config.yaml
n_experts: 256
balance_bias: true
router_logit_norm: 2.0
groups_per_token: 3
Below are experts of layer 6 (counted from 0) of a mixture-of-experts language model. Rows are named router (the router's row for the expert), gate (a neuron's input weights, with its number), up (a neuron's input weights, with its number) and show model dimensions 0-127. Each number is 128 + 24 x the weight over its row's rms, rounded and kept within 0 to 255. Numbers have three digits each.
After each expert's rows: "comes after" lists some tokens at least twice as common just before its tokens as in all text. This comes from a sample of Wikipedia text that the model never trained on. Tokens count by the router's weight.

# expert 109
router:107081189139138108131125096094155171135144159126108118108096137116175147148140135110134085102118113088171102141133125152113144129135149147161109144154145105090102099125156122160160123095120162100140092115136107121077163100126138131130094124124134125113138099095126108129129124101159124123146128094117155146168138176140133154140125101097104142138165117151074146150114135162094174128103
gate0:152149152087126102124136132148136148107143156124083110111125143127154134150138118131152112113151098085194126153134096124125121111150096095150127141119154092130112110115128116094109113156131168119104144162094141153094153140134148120170142151084136059136107082149107157123162139143127141111147149115083163125161102138196130166125095138123128154138128158157144108162103152156120139117130
up0:088130143138104142090147103124116143128147151138104097153120114126139120177106172153136127110146176121146126152119134140120129110145159129131157101078150075134104153121137130144115116101128135140122120160137107150089142140124151088204121164085140078138171116153127162145180131159123133155143145135094154154164087132118120117128097133137130156157127122121151129154073166143105135103106
comes after: " of", " and", " a", ",", " the", " with"

# expert 105
router:121146147209152168133158100135128134185123114177116143100097150116128121142102125096127148120114163118117135139108141116125126159122138105098135109151103130137113092139131121131126110110173186140151160133122133127171120131158095158165101094175109140146120178110116161117106110109163151163114123179163113102168152143133112107163167156147126119102144130135127122136140118115099139157112
gate0:152160190153093110125128068130131149155152152146124111129099109148152066141122137152152102141151106139139115129126121184176150118148148128100131122133098089145135157128132126146135123113108118114101124164115142153102145105167144128121123125155095102135113108134083163163137105130133104153189147145099140126112104123112134205097138159099147172111105115164135134129122125139119120122099
up0:143167134131123127153143101141145198136126119116091114131120118129150092139116095139213195128133096152163108111121085181179147131136126115109173136154114123141104142147135098132134119123156120105104136143118115156095172134147151123133131097109112086152131106157104148149140106144128151131182159119100149144117132116109122132141135150109119185102100154132136146123129153155123133102143
comes after: ".", "\n", " St", ".\"", "\".", ")."

# expert 240
router:101115124162122129158123125116110108153134125133174146081176152105173186113149122099142142118101138170128137147128134078092091128104140144146123119094100123131117127157164127112135094114119147099141124169136133159126138150070088150119120158125126126117145110142136118110132154103063158112165117108134107091099116136132139116129119112115123087060136122142106133104169106100096105144100
gate0:118140124109154173151134094089132136143093111149175121101132129098119125136128132085130181117127112145152108170135123136089155107123180160108114121123107165102117124144121128121136105128108100144111129160139093134086131192124103096100136108053132127117137124153155144143169146155115173134173106116118134122100138147135140138119121118110111185103125113138109105141146123143110101095182
up0:133126137101102140081112084109126095140135102182156101096120133104113121125126151075117175129113110140141164139164143131132137106123165166096094131130148118103126156104100128111139110120101093117059087101160154119115146149133135127166112109075105147141130118139155164162173130153122169127125097147163147128120122114124160134137130081107114134128117144117122135143131131091143068098128
comes after: " is", " with", " as", " of", " and", " in"

# expert 73
router:110112173153142084171096140128070124093140096121111154110117123128162145150114141122147131119123130143101114117117108154127123127150143155148140118170067155098114123107120156145154135171146158146182135123126126112157105126127166137156193138106091102141112129097101108173110154144112162174125139130150109123074141126122139136149158148127102137110137129145111138096184096109103124131106
gate0:144142168092132116207070163150114145124107133100130120129133139122151156150127166109170145146115139132134125071156178102127139143136149113130162148112110161127139126107114166122117137095154136150141162143120140161148104147119156134102144135128112111165105113129121142143127155064149124103165139075089172124137145143133146093107121141125115160145137128169153102133161117161125091108122
up0:102159143098117121175060167136114124095118145135124118138130121122153155128122134094106114146158129132177112109171122136123137139125173138105169148149106137117112141105085136140118136147152103150143114151116141150134161093142131097081173143096133089151095129131129104130131161081107111150156130079080146115146124141107145130107139127131141198138122174144166122119147141151089100124115
comes after: ",", "),", ")", "\"", " but", " F"

# expert 250
router:109119148095134120137139114116123125174136131172088133131154108121124121066183127148099125093098104137152123176153103102134160070158133112136128138133171151093135121101152120098139112118137155109118119108146155115121162144133128112163122120107117136131113108089184102073084149132147138120121146143096155168073121126146096099121105113119141117121093125103127148137112095129146103164094
gate0:100136111130117075134128138121099120122123125145162076138078125102123134094152158173137136148130122120136113132095149120157135110112118158171128181122120114063086105108119119139157158104135108119085133127147165143148151094170154143144122150138140097146133124157130126110081127150111166119126086076111086118123118166120187159121145145108128126157131124125136078132138135097103105144127
up0:122134141140152099097126141126089101094131129148101148147122122139139112095099162174122129174110123134088120117139144139109140110128150127136101141082184109136131111114150146165106123118152136134148075164113115116138101115124149166120107168114144083153152092162110148120116139127108144097177128101147133132129155132183123163075182135141122113137119180099133137169134085116090115113120
comes after: "|", "-", " (", "_{", " $", " the"

# expert 213
router:115123121079118118110142151178131178184137122149138106112125147144141114147144136107072098103126122124105133181132163117097149086144129148162169126135130171110117083102125149163165107096095178137131124127132097145119121097095108168157128102153118145134142107120160118113114145147163128138096155184129122128194122133135155117122123116138101096155122125116098152120121161155127132122131
gate0:133114099111113109124077124134105160135127125142153128111167177155118105149152206122136143115135144135129163129152161152118161096129120147128191103102112121139125117113112116098156181149127124175108150102170145130131112133151116138102147120149130172129131132121154141119103132143101108155125110100109088110164149132136153183147148119069156117127119106120154138099129130130161074132095
up0:130109113149100115125110084138133170132124130140118114105157156153127106133141191148135139099133129119130143112153127155151175080139140151099178073115101159125126071133116144090176207124147113154129135111158133151122114149140137134131127127135144165126099122106125112126123140100069111155152106123072118123156133143168137130144133123083165112130097108103155124130134129143164108118131
comes after: ";", " |", ":", " on", " (", " –"

# expert 86
router:142117229091129121133151139138115081156138074116124127153146095120113134078114120110138142126145165103128124130120151119105155130139170126104152147121127154143126132164139153138086154098157121133145104124098108152105168099115123129127114118106140088115112110130098135112097078082153120121079136089127120146141170156126188131132135129105143132126120120156162140140165130115113159132107
gate0:117149126104116129128151097139149101123076104120101118120159129116085136167086109104091138128150150144142126123164105161153138097115172106127154139082139122100090148128105129135125195103137150148130084192130125164090133178095111106145175117105108134079106123137146126133124107116130122128115142100137138159115124161176122159102166152126113157125129098151116131170132110133104126123133
up0:130167142100117075095111133152102137131122135102126149143229109098125144111148152117099173137128134153116096112148132129159116144085155101119131159138142101131143149103135150112169140160136128153114114117142190129110102127121144114120150150126146144107130127102134122112131128137102150171096107088147130171076123121153150161144147171126131143156138117107137129177161160104105149138107
comes after: "\n", " United", "-", " New", "|", "%"

# expert 92
router:153124155111083078110103160158156119135120127131139149165104118089094135112153114140130141122104125113081111130132176097094148138073151128140114147119155175094141157135129138126160112144152183108149123167089157092143144127178129131128128094104155109123136139109083083157100141133144115095126105132103164108103102126130109137127086153103085167129116127152142128119129158142126097140140
gate0:150165140081135114085170150139108088151127079094147166137101108117091109096119145155120112130152120135157128136122155105139125110102151136099194112155138107108152173120141124140180115111151141131145078149143076125142151150129134089117147115169113130084110117106126131136103138144139138146141140135102157133118106098143115120128111150112123162198113116167183121137127121126130112102135
up0:126157125092162104115136104147160143164143111104152139134100146143092171137140112126125121160161127124091128166170116135113155157097112081094150138161140128137149137134123167194150125139136147127143124113128125147135157132140140098108142101124157123043098109121103122122136128160153123086147142159120193136129152122120099123145150130129101151131060139132146109094093148135118120102148
comes after: " (", " the", "-", " in", " a", " \""

# expert 160
router:076105095146138144139137166121159094138139128145133174081079167112160110146163115108133133120111148128130128161104144109119108169153113117144144108153085168141124115169167127127113095122152156118172144095189120119144125117105104137125105133133119134145156152095119129098105120097138140133122085159146097123128146116152115129153148119153101107101147155106097169111145127117103144175076
gate0:146109142097124120159129119135125131130116126162144122147133140160037117106130146125107121127141110133163130078174100156128142140144132170146175149154136151130139171129127158147109134132167100125133167145131138135116149202151164105097127137115125121125113156123119088116118122100134140175148120088100128127091108153146133110144118144132170153123037128111149151129117121117115137135146
up0:095151096076135136132129086115114143142131098159127116141137111165099082112153123137125104105116125162119148133127112132117164128127120192109163151147130142125108154135121148136072117141184128107115102142129197128090162149125141125129143136116112095138079162125115111141108131128138130134118093103137140128089145125134180182120095097118193149129100156165147167127126150128138136137124
comes after: ",", " and", " well", "s", ")", "),"

# expert 163
router:129106134123161151127099136156130147107153121095136122157146128193116098133084086110140113133140154123201128133132124153119124113097097108133085124135139151158139140122077124142151106120102123149117143096097125105143072131106133110138094107154094155147107107090197129133093145150123120145127090168115139158122129147159133158110175134162156131154148155096151130154109138149122106141123
gate0:175107141103087088153101136073115106136157122131154126147172128145112140099125127139136102086122120128144121076103133123101144138142171142123116135140141121139115112120139144134117162149122117141101113148134098110118144100133086155075103152111095082118147191190172128136127082115147133141102102108115134127151124132142133100131144135151126153136107120134180118152089080152152087129149
up0:156100188106155126080123133091147163159122117124144125143177154160123114120132177134126155117134120136115195120137140124138157107127144155122115122116162102107093084086106134140162148100145162137100126132125131125142108099130102155114148135144150141177117134138167136086084161147135116136085103119111103124135121108103148160105168133133147153165096121130123098133069149137139099131150
comes after: " |", ")", "|", " JPL", " Soc", "\""

# expert 139
router:098138135137092128147128136085160102111100156130146106147158128115116136120096142097122213116085098156129156133150091173146130089125094103132124173091109110159112120105126132125122145141127110154187142112138155127146190117155146115144136155133109122134103113092136127130129139166085121095110102152149138126164083114124137117137094099123107114134140128140118155165116132117079101122100
gate0:121139115126099079113108103119133140093100150096103116137133158115181168150133154149103140134107110113107175127155103122142146107102081120094142131110114172124133168101106130143114126093072116157153138104107127105131110144104122145159166101149115102145130143117112189152185149083113128121124141123127126114084137157109153093115143142062129107117111150154134119146151123154152100120122
up0:135151130143100154114134092137139119156145155151141108137129123123127090161108111121106138177121151051156160086114071116146163126135135110126163091138106142111135180132097129123098109140116053107122152112134144101107146116120168120152146102121113093130111138100115159137121129128144145192144096140098138099140100137153181118145155126117114142134115124114115074133130148145104155126145
comes after: " (", "\n", " \"", "-", "==", "==="

# expert 45
router:101154127134098105147153135098161139157113135126123161159127153161093092138120149156112149156164179103076127114132117106125117150146152089094125099134114093116144130090149144141182160101140129107148139112132146102094155117100148138163139101133131129115100148096116169096116121155114161175110121090161117094140157126159106120143106181130110146110118142172167135108174117133134147128146
gate0:126166108128079100132127126141098148128081147113102106136143088122120141139114138156087065145124126144142163153127133143102120144104152120113117117066153132155152146094118186118134142136132130119117047144094127119152139152155118163122112105095112100116138101120089136128112081141182134115140145076137132123108149125120151118139145094093117180146128130146141130113139113115083110136138
up0:139129133132109129123127134152113110081116127107129135100162099105099143140127161140120114147140144109131111126145074143109139168170134136104104138128170111116173173076118121124174124127149108095129096132154092118110153136177137153150133123099136149166096117116103121155151095165174165173140119152109107122124122183160097170161127137121088117134115101183155124108140102114137110141137
comes after: " 0", " 1", " MPC", " it", "2", "%"

# expert 150
router:108128095140134126139141135141120130161125181157194138151156097112164172134135115131131155122119135119118124119162135128115090119118110148113103134144129102158148105128127126116135074142116070099105139186125118133135156155135115110135156144133157135108107104138173117115104114109041163115095134088128077167110124186134112124156105147113154098140125147153119121126155107135144119147142
gate0:152123138106059112130152127126122120078125124132149086149173149178133143063138150159120105122113116103120120142138121137145110109150125182080121151134117141152112113155146141142140109098102117126141118135114141161103129142146125085118113111131066122089103093096126121209141122094105145151145152102144125105139131139160161130118115162113132130149098119141124120182165112130129108129133
up0:156083137106171107148107117128139138151128154127183091149132166181123140113140119131116127128135148133093115174143148179156129120118134089159100167121112126142155090113161130157098109123124130143141111157110128118068110167132151143156132137145151137134112126149126128145135129149153164130111092158146114125101123125178139130135168157077087118125099089109099167132118173109162130155155
comes after: " is", " a", " as", " with", " was", " in"

# expert 125
router:128124129084136123153134142076103143127103131115144106134117121144133147120140176138095125125084126120157123086169137138162130104072112105154109168136153126141115127124127125092113109093150076105113145096149142195105108106196140144135086137153155115129136152110099135128148125200127138120130134145109102137088088099101149159134111101134157140087129110116113121103132128142111102124150
gate0:144132099103128128136142134116098151120120114098140117157114106150126142124104129150125133147132085100121107113086119118113129105064141119086139122088120072181150134112127148127169154151149085149138151115132158153083134143125114107092132096091156131103109121110156122166096102143145134110184107130120129094117131133106171129135082081110173124123136085149143115099138137178117083125127
up0:112143122174096134150123074132113137115136122101161106126123104140143120148083142100109154140106103118083147083140102109104171087110164131106158138123098098175154120156119143155152150167143088132137145080140117128109113139144124147075153119144148120164069101105136148126108103129133145077125129140100161119112138104108138175108092115106155095110160111116148139132127101130143100140130
comes after: " D", " U", " E", " K", " N", " A"

# expert 40
router:118110165122150117080155151159129152110154111159120060118085129141102141134154125099126107142146149114134104118140133166162118123126125150145146103102113153142153092077143162100160126131127134127084159123134117097133112098131137080120085129118115107091143186117125144155093125142153122157088143151157141086169143113136112146101148126138129143147124176113144146141122114085079138110099
gate0:127112148113082137135127131107137131102124151093100095171186125116111118145097172133112104150113138138117153086107125106154132114150139155137122113083089131156120155107145119129106159145116139143124104105115103132116155115126168140127113172085120070130124155168121143128161144184130165134180134150127151124133154149106160147126163144094104171142133122116134107161083132174118097101145
up0:179116134143137111123098157118101124118118114140126120110134143112142129155141131151131112155147129129112106128107146107104111112123118120147127144108156136103114145095142129134102172129129143128122113129129186127173118108119096201198147136137113143120137156159180110112143135149097120098130106135094143138104134115104205134070123135126103099107133122149134147146091109108098044113149
comes after: "\n", "==", "===", " ==", " ===", "===="

# expert 220
router:092090116163147135111155137127164132129144137148116154081108143092149119153150100097138133124133160133110131152101143103126102153151104091106121108125096141108129121158183111122133111112170146120166144087161100095146115143108110130124092110172139155133156162098130145100123102093137141122118114154159116101146148123162102085141137114145107085100161156103089157091148137109108142159077
gate0:163139149101087140146091122144082117115100163139097158175154097173122162104123105109139134108147085142106102121135124138147152115109138177128140177126146136133111130098115167124107145171128154133102131146117192160101116136130142133112144134121145115134098080128158108162147129177099129108148136075092125118127096120107129153164097117114144157130072105136135133141117111145093133112143
up0:104144107131186109131141104162194172109136119102119144101083123126117139158097125125093160119125149119126144104147114125160124144103133077143129118169136124137157131089125114163142140122147101144167155139118111133146135114108112103123108156134150115131166152152140144121088132120095113098109123141166146117116125125116136145125182109135133079105174123138147089122131108112127197057134
comes after: " |", " to", " and", "|", " \"", "0"

# expert 232
router:126144112186146143135184136169173044121153149074125168086100145130144120126112092152132131104146132142121122168103146105125119154127109124182128079097138166109080127129162114093108099129130128158103095137116087158121121123124149129141114126142131147112156146134129120155108092130106103136091103147110130133121138126144127105135156131120126114138130181110099139152122121085122125122098
gate0:132134172112114119120127106124143108118153104126129107137171077125148137127092141123128115083145124133113134136153072106130159091142090146141096102114182088162087100122124120085107133121080124126164110144147129135124129134165120095136121148148141087102086139169150113160113121168108135120114090129087155121122112086088150164088150132074136133103125128151151113145120104157147108137145
up0:124151146136116111148107082174143133127148188106156119107131132132109110108084111097118081113188121135114098145112145119105191143121126133127122147131152134172125126136138131116172151146098164152095133128137175125147112161132155100109150178141128132119119120118126133174113167171110118093109128132142147120113161129192103140091088176112145104134123123158126144148122126130141140165128
comes after: "\n", "==", " =", " ==", "===", " ==="

# expert 89
router:086094092168155145112158148134154103140145124145135162092101162100152121147156095105138135113115161130122134161108147086115105160142105094118118107118097150126130114162175114115124105109156152125161150098169110105148122113107095149121094121150130147143167155101123143099104119098139144129108114158161101101154158106152097102145141116153103093115162150097097155098138134106107153163086
gate0:158160129088113136163107136138105143133090151123108111172141116140117123144129142192110099119144118126148111089191096154149161100107138140147151164111149109131104145125086145123105149171138113128107105128104133113160126143149164127118145138119100116117130086184159102158139125138123139121163166105112158153085115148110158139117095154093135166115117122140164101146130091153126100119176
up0:136138120112125158146181127109115074123150117132101103111167078124129135078126121129100174152113094140139162155155114101150143119097130131098130128120130107141112132084141109087161135123149113156120109129106162112106115124145105151172135107108085169137114120143109115146166127188124150137164169120134180153123114153132127139149144144106165129103121121115142107097091144141149077080137
comes after: " |", ")", ".", " information", "\"", " classification"

# expert 19
router:154116144107149142122104132070124158149065157134142116162121129174110146112103141108155134092126141142097128117165161142158147148112126119095135175122189140126146158125157078100082106102139068133087142133088126105140094138129142145166069124137122129081133128132147135119140169144105131112138186112148121098121139146153126111118099108124129110134145128135158138148120128099131142123141
gate0:085114113129130123132149106122092069157110138126108120137138105166078088121123147121118135112100128136069154097144121149165149130139155147141120157169128120150128110122109132158138176116138166102110135146124124169125110185146178131148138102096160128073119113132158102158098145165117128132134125073119137115120150115159125196141113102133166146125116100137129096148123140167136133133142
up0:121094120085152152111129121109085137163124135115098122121084082179129108140116124136122163132125135089118112138116154144168190118104126123123100136101165165156132106115134127073154155118093111134116135123098142170145098180108158119157137097127108124101129142155194100164160119117111127071113123138121099120117171094133141150104126089150130119147127114111138117142108110133146126147107
comes after: " K", " S", " 1", "In", " in", " In"

# expert 203
router:079094107133111165115106144135150153126132101081110116147089156129152149148125144129169127081118132146070168158123112077128146129160135118142127098112121159169157101100140137076128139133155136126119123117142137106128143127129085177106140129125105140131122110143098106096086153115119123132164120140105163137149105102146147133157134152116141155192120150105087141117117098104073144155134
gate0:104127094133094147162122129129136201096115088119099105160131095152114188137093157101136116117136069153123116133105107112121121135157117144136140117087102135141157108082087105117106147113107097139113148134085133129132118109171120140128178144130090133137141127160125102128125144169099152096133105097111139116111065116119170124096128128130134149144120152163136121151112082115143135150142
up0:152135143097135143144089152128119139099113136112092100148123099117125143168127168146139144130122128156086157133141127115145173128109114143158137150113153142115137128139111128136152128141141108107108070188123095087173128088149122150186136146183110118129089135176112142119115145174059112110129110134171178084118117107149160120117125137120162100109145137133135159143127099135141134129141
comes after: " |", "-", "|", " ·", "Personal", "=="

# expert 129
router:093088091178166155124155161134151108124149138138146161101100169103157097143158091107142138118117156120115125154102141091125111154140107089118116109123090149119126122156181115114127105111151168119167137098157104113152121120114091144129101131135130154138171151107119147105109133088141133128110116160148113096151149096151096095134137113131113099113160149089099151102134128110102148180092
gate0:134180131150133132104108129144123114106132133099150153132140097161096145115109149120097138181130106114147127121131107150157163086131160157142155113093124084137133147122091151119151130143095117142121123136092138163102169122140152155126138109107108114099116115139148086140118115166114124111156103124088128113111053137118146174097098139106136190143161113133180072132109133138154107130144
up0:167172116118130117145124134132107155140149093117144079143100114124117173125122108184103115125163108131154134148127121201125140093145128162109104175098129095123093177175109145085112133117112115152113159141129151093094114147133137156113096099138144137108096099123127100117133146132120123131174117111099124115141121175113140137144128103114185136107111155178130108140135123095152091135130
comes after: " |", ")", ";", "\"", "|---|---|---|", " Animalia"

# expert 26
router:098144144149139109124153143120125148154149107135141151120134087094165109177135116112148145138160137110130105150133100115146137152119122131104118133151116124140135158136155110133161135124129188149167128131166103105155112090084124150111099114153121186125131161088161140121117128096129146098118111146143100089165159124132100139135145096139103098093139122106115163098092131083119186174078
gate0:157143141092116137106082147102087085132131129091126096149139113144123140137096141151049161149107119145183121114168160084138169104120099119138092107106123117125149123117145098106117122131134125162130141204155124121096104105116118129150137109174099115143110156125116162093155148145109106153172157110128155157101136159116132115124136124126115096170110128143131125150119113132128104098128
up0:145155123093149095124120126128126135131120107106133107138180117109153163126101166119111154114114107108108119115157138109139127111086154136102159137135187114168157107089167101111124169092140109122169129143082155116140076107132167154142133146137133103165128110125072129169132092167108140110170149095153103112097113137077126139134177141143145143141145118145138156147143118133168134133121
comes after: "\n", "|", " ", " 2", " MF", " 3"

# expert 198
router:087103084159155149116160151129142100124140129145128159100094155093158125157155106114143139117118165125118123162118142090105111152143109090113111108118101144127138110162184108108113126109146162128151148113169121113150127113105092141118098118155126143143162161100122138102104133090155137135109110166154110102148152102158102103170148126159104108101161160098101142089145128111099134170080
gate0:121141121100099180141115161107117130134099171099124112183143169167105185130087138120099107121131147143120148172161157190146170077130125156140130097103152127091148107114082128152119162136151133122109110172135132128096099123148143136137173137132090151156100106136102141121116143124140108103144124135159142122132085132156103146144125121111135119131106147161159111137155110153105097130119
up0:115097139160155129106148102128142089110113092137128122107152117181097113138153186115105157147102106121099151081114145116135128115165141156101172121121120164146084169113062110102111120118121081114163160125096133181069153154147106121153144157138155154151130137113120093141119129109133091112128117144120143106134150090113148158106120175118126119119121101143127119137154110136133138103119
comes after: " of", " in", " on", " to", " at", " for"

# expert 182
router:115124126158177112138144126111134099131162173113112141099112147146133123193106132122131172109124140118165154187119168118155144155126142126096115145109103141130118115119119143149118132100116130147139151134115126101134106122118122139146095098138118145174115172136115111117141065120145139120127098110147099166163109140117098152137104089086153082127124168122105116170119126093050152144115
gate0:163126107103110105130154113138135128115155127062162108153124126157140104142111145151084105086128150121096123119131087162175171107122139177106138156093127137137112094141103141120119123155137125165079114130103113147115094153152152088104119108140122140139089143167154120156123136135131131140132109142086090129103110176154134095096137107098135109143133152086142161193106127124138107125125
up0:115154106126091101144145113138151129106193098106144072146117119148113101173109139149123132128120129073132160157134150166141143125104149153134141158124119126128088110137137163105165152114148126160112102150103128106099118164156140096122109123148131137145069138158108119168147120116146127137152160138086107170115113150150121125113129116078157123149123142130137154193097122120122104179151
comes after: "\n", " |", ")", " information", "idae", " chronology"

# expert 112
router:087144148140126120113126149137152132122176135113142123133131098125159112116167140103135157146123117093120125132124160121116161118130119141148131152133148168126176095111115161087160136139127177111144147176124098136128183125123145099136108129101110106105126077137150139124131138100088077142115112155150118167139133071097153161091115146137133121047185129148121156137153128143110114109115
gate0:120119124147160131132118142164116124127113183183092106121116128128138096164152159125078153167135118152119179171165124122155144126123120178117161131099160118104116133141074111095136107143105108110127114139106156117130140111149137075152113138137158114132086103160187104145116122150114114122167149090094129105119127104153157179118099120123143156136123139136140136132090132154167132128147
up0:118108156138135106129129161144183134104124136157116121149115141081084100159117169126117145131119115130131126156162109154107118155158151142090155091085173106098127149122080144131144178152114128157140118130121150119133149138169147132154120177138147142132106100147156152145131122115081115130141126128067117086122128129149106178116066119152129162119115127176134158161116125123129163123150
comes after: " ", " JPL", ")", " km", " %", " Team"

# expert 209
router:136104137113129102124103156112128087092124099078088120112172120157115085148143134110089090128109129126145116152132104093127118124099147154108182131082129169131095158198149166135161148132137160086125105158110153157114067144107136110130111109111154134124100118133102164144135122118145121141094158156119143087108125097106115122153145164147103117112104143130105123152139123126139100131151
gate0:156163162129137122130067111145168130086130111081139147105156152144116113162128129125128115112136099128133125143139155128167137120121117150108154188114110142147130121153131150152141126124110124133111130162116153133097099132151152115167128079161122151090129089174100137157150108136137102143132168104136134100081126138065137091148150173121105117121127134124154157105114135136152103093194
up0:147143139086126080045095087122088090101112121097141140135148112174138089158148123131128132116132144150118126131084089091187130125094136133130142134117138142120086142137120110133139135115180141161109131158134128075144123122145157092133138110177089134151127160155100129138165136148131096126138104113136130122112132154123145111158092162133106113134150143131161128137153136167168116126129
comes after: ",", ".", " that", " when", " and", " but"

# expert 77
router:110096110144105145138124144143157160168112104157099116160116141135134126134101141115059098104158126074138138096184150156141138153135150129133088092109115153130116121106111152166149131178110093110127111134129115136094102121129114140164164131113103134112157095140112090129149147147142174115130113094064141147112128133130086146136147102145095118141123123149104152175098124105088114125153
gate0:118153107125070127121128138132121108107119113111137098072129131177152104142142167170112121128145086137154164151174106135156124120107099126092121127127152117146129135137128158141059154135115089129114110149116146153122149091151130148103102096085119116161138140097138154119122160129124133147040123135116146179137123166150165143120120092140156151135158148123132117120123141108135100091118
up0:120128127128105105150102149164132138081100136080168059107087125154144110113110123162110140128145146106154116138185109117148124123100090120139106130153149127132143135134178173155083131176105095120109120150146177126107137160134128136117119105127129137136118134124106154147109118130129144112132165137125175135150150096170144107134112085173154135139146137165154127150133136093156113071113
comes after: ".", ",", " He", " he", " and", " where"

# expert 121
router:093109087163157130117147160138160095133136138117135163116097155124167130129170113116134138102127156133109128158117136090084115148160111126112127095128101148126130121142172108123117090121162160104156152070153117090166113116114100156127098109161121143165161126104128140119117142090142137129112111174161111117162137123155084122154130114139082104117158152100100155110129126081095157155106
gate0:147110138084104093136135102158123119080127177111109119133154096142131119073113131151147128143084120158090166134134108128144131127122182170137153143129127142129114160106142121133091140141093108083122098111127122168096136126134110127160142107134095133132094144120128158156120152119106059114157146099100142158117148123130087177141121197118132130173124137152154117147141104106130120119156
up0:147150112084141114119141127158135111109131189101159173174127069179124108065126145099112119129147142152118147126126118129118148154158120159111152175139139101109162127128149107103105134143098126135151135101097119143124107143159124090175135105139134106133135098117144170165134143126107085123150150123105127120130084120119111144121130157076121180180119129137153113170132129130117145112158
comes after: " the", " his", " a", " The", "'s", " this"

# expert 27
router:111147132140133102110145113115143116054124143149106122106100137111138132149151108110144172135139106123148127138154133089107113132122162144157111080120119156147118087128102135099155153127202107144163131112133107099157095102133069165134092133167119107128164117120150158136093102106126123116136100140153137099111130136175113087140145129125129107132098154119085145102157119063116143147125
gate0:124175149110123154145141126163113125163128146120111114157129180159136140142107116143146136153152108126124079146180141156123166149111158109166137124112161141139126120101090162119141182142149117156098117123108144114111103125174113096144126112125095110132145121149151170136130143119119079110129171184107145103143128164135091114101100126125136100133095140183124115157130086108139110175158
up0:148152120107110151160165142156147101169123158137118096148123160128119134162132111133132138155136084162106156161170138105144113104096128086185143149151151138135133158094160146134106126106119146142134112123114143105132110101145145093118129132134109098154143126151171163151095095121145150146123145129158148128063084113132130129129112083106152135090139135184166124148140106122150124153188
comes after: " |", "|", "\\", "_", "{", " ("

# expert 227
router:147125163157127114110098152126090153102084092126174181151129116117149103124121167101144114161122160107102152126138101109123108124112174155134135185122139113127090166091088107137152109102137137168159155118111119109127158129119115165137153113118114154112166120132120156122098110145100107147141130120125132163164118084113128077112128143077131108160141135148130145118153120081097141170140
gate0:133105104122124107181140144105046126128104138136127118138142154141124131161099124100133125155126135100149159144122096160099124115153091132157089116123134095123107160110110133137100115143115145143147091099084126131128131093159105156126197177092138098123173118159148087087116117151125096101111152080133156143112150133101118135089158112141113115140143143183125117151122119121127127141115
up0:125132147135131130152121144110100155096078168134119144160096133123121101103113199116128093109130148153100131140178119141090124109150108171136138139134126138096126144136088143141154138170154148170149056126128092138115108156092104109124139142121083132134117134129130087151134126133102135125136128125133141142149128062134159118107131128128111153157115160136169119183155111101126121186148
comes after: " the", " a", " /", " The", " an", "'s"

# expert 169
router:155123143111121158151096113102133139115174174150150129130100158125154128089097106160098167093120122107103139124115118184153164137100132077136131125135092107103132105104134106140141102128117117093099097121125155144112096125117135137126212121148111161118128137116133107173145171147166100134133130128145117131082111111113111151106142105092084176124127138159126117117144128127137146183132
gate0:126141135099114141175081142124116167111124124129141126154110090115116146135145118133108126112153122074133096174114112116120143137091117157107112108155121152110149115080109164112192145141114162127116117098101147119144135134166105137091147158152123127142180110141157087150131141134144132114103101107088114130126104141091117139106139110073155128122126122175117106101068136152137158122186
up0:127140134155125128081145110116114141131134103105126144073140125078095112134176123182093107112164127141124142100145151135144108104140117081084128112121127133153121131066103155134124125139111136126111126161145113105126146136166134116126188154153111118089171165114155125127141122169159158085121104099085119122134098174133155140128096120177181132147117143130131115102093129135124118127145
comes after: " M", " P", " B", "M", "|", ","

# expert 173
router:097112107155090131152154143152178131143082123104162098126180177134141143146152112111148122133117145149123123130123109081117137150165094135119089131149120122100134154125126124126189106115137147126111155125083127124125163105113095128124120124161080115116164145121126146106096113064091136155100119163155124101141161107131118093104148126154134090100129134130149133087132163168093123151104
gate0:145116126109105154134152108108103155140123185110101163136151109138122131122124147114106124159178089114132123124129151140126211124120136188162152115089117124182126117121110134165128157124135144144125122120149099139123134134123144106120134136068115110132150112123161138121118127137122121136118178124120139154182147146145166106126120097126104160139127073136137149115072138110202111107129
up0:123137104117114127092129118125122182126115164109107135128151114151141133111121146136122154154142108110121118096124152089116186130130147149160123124124105118134130132062144129147154137144124142139134115148136089168100160141101151103112133136074129090131125109113184149116105138117065121142095124145104158177139157171175160144146155110125139131112135113147167175139080140132137073101140
comes after: " ", " ·", " —", " JPL", " MPC", " 0"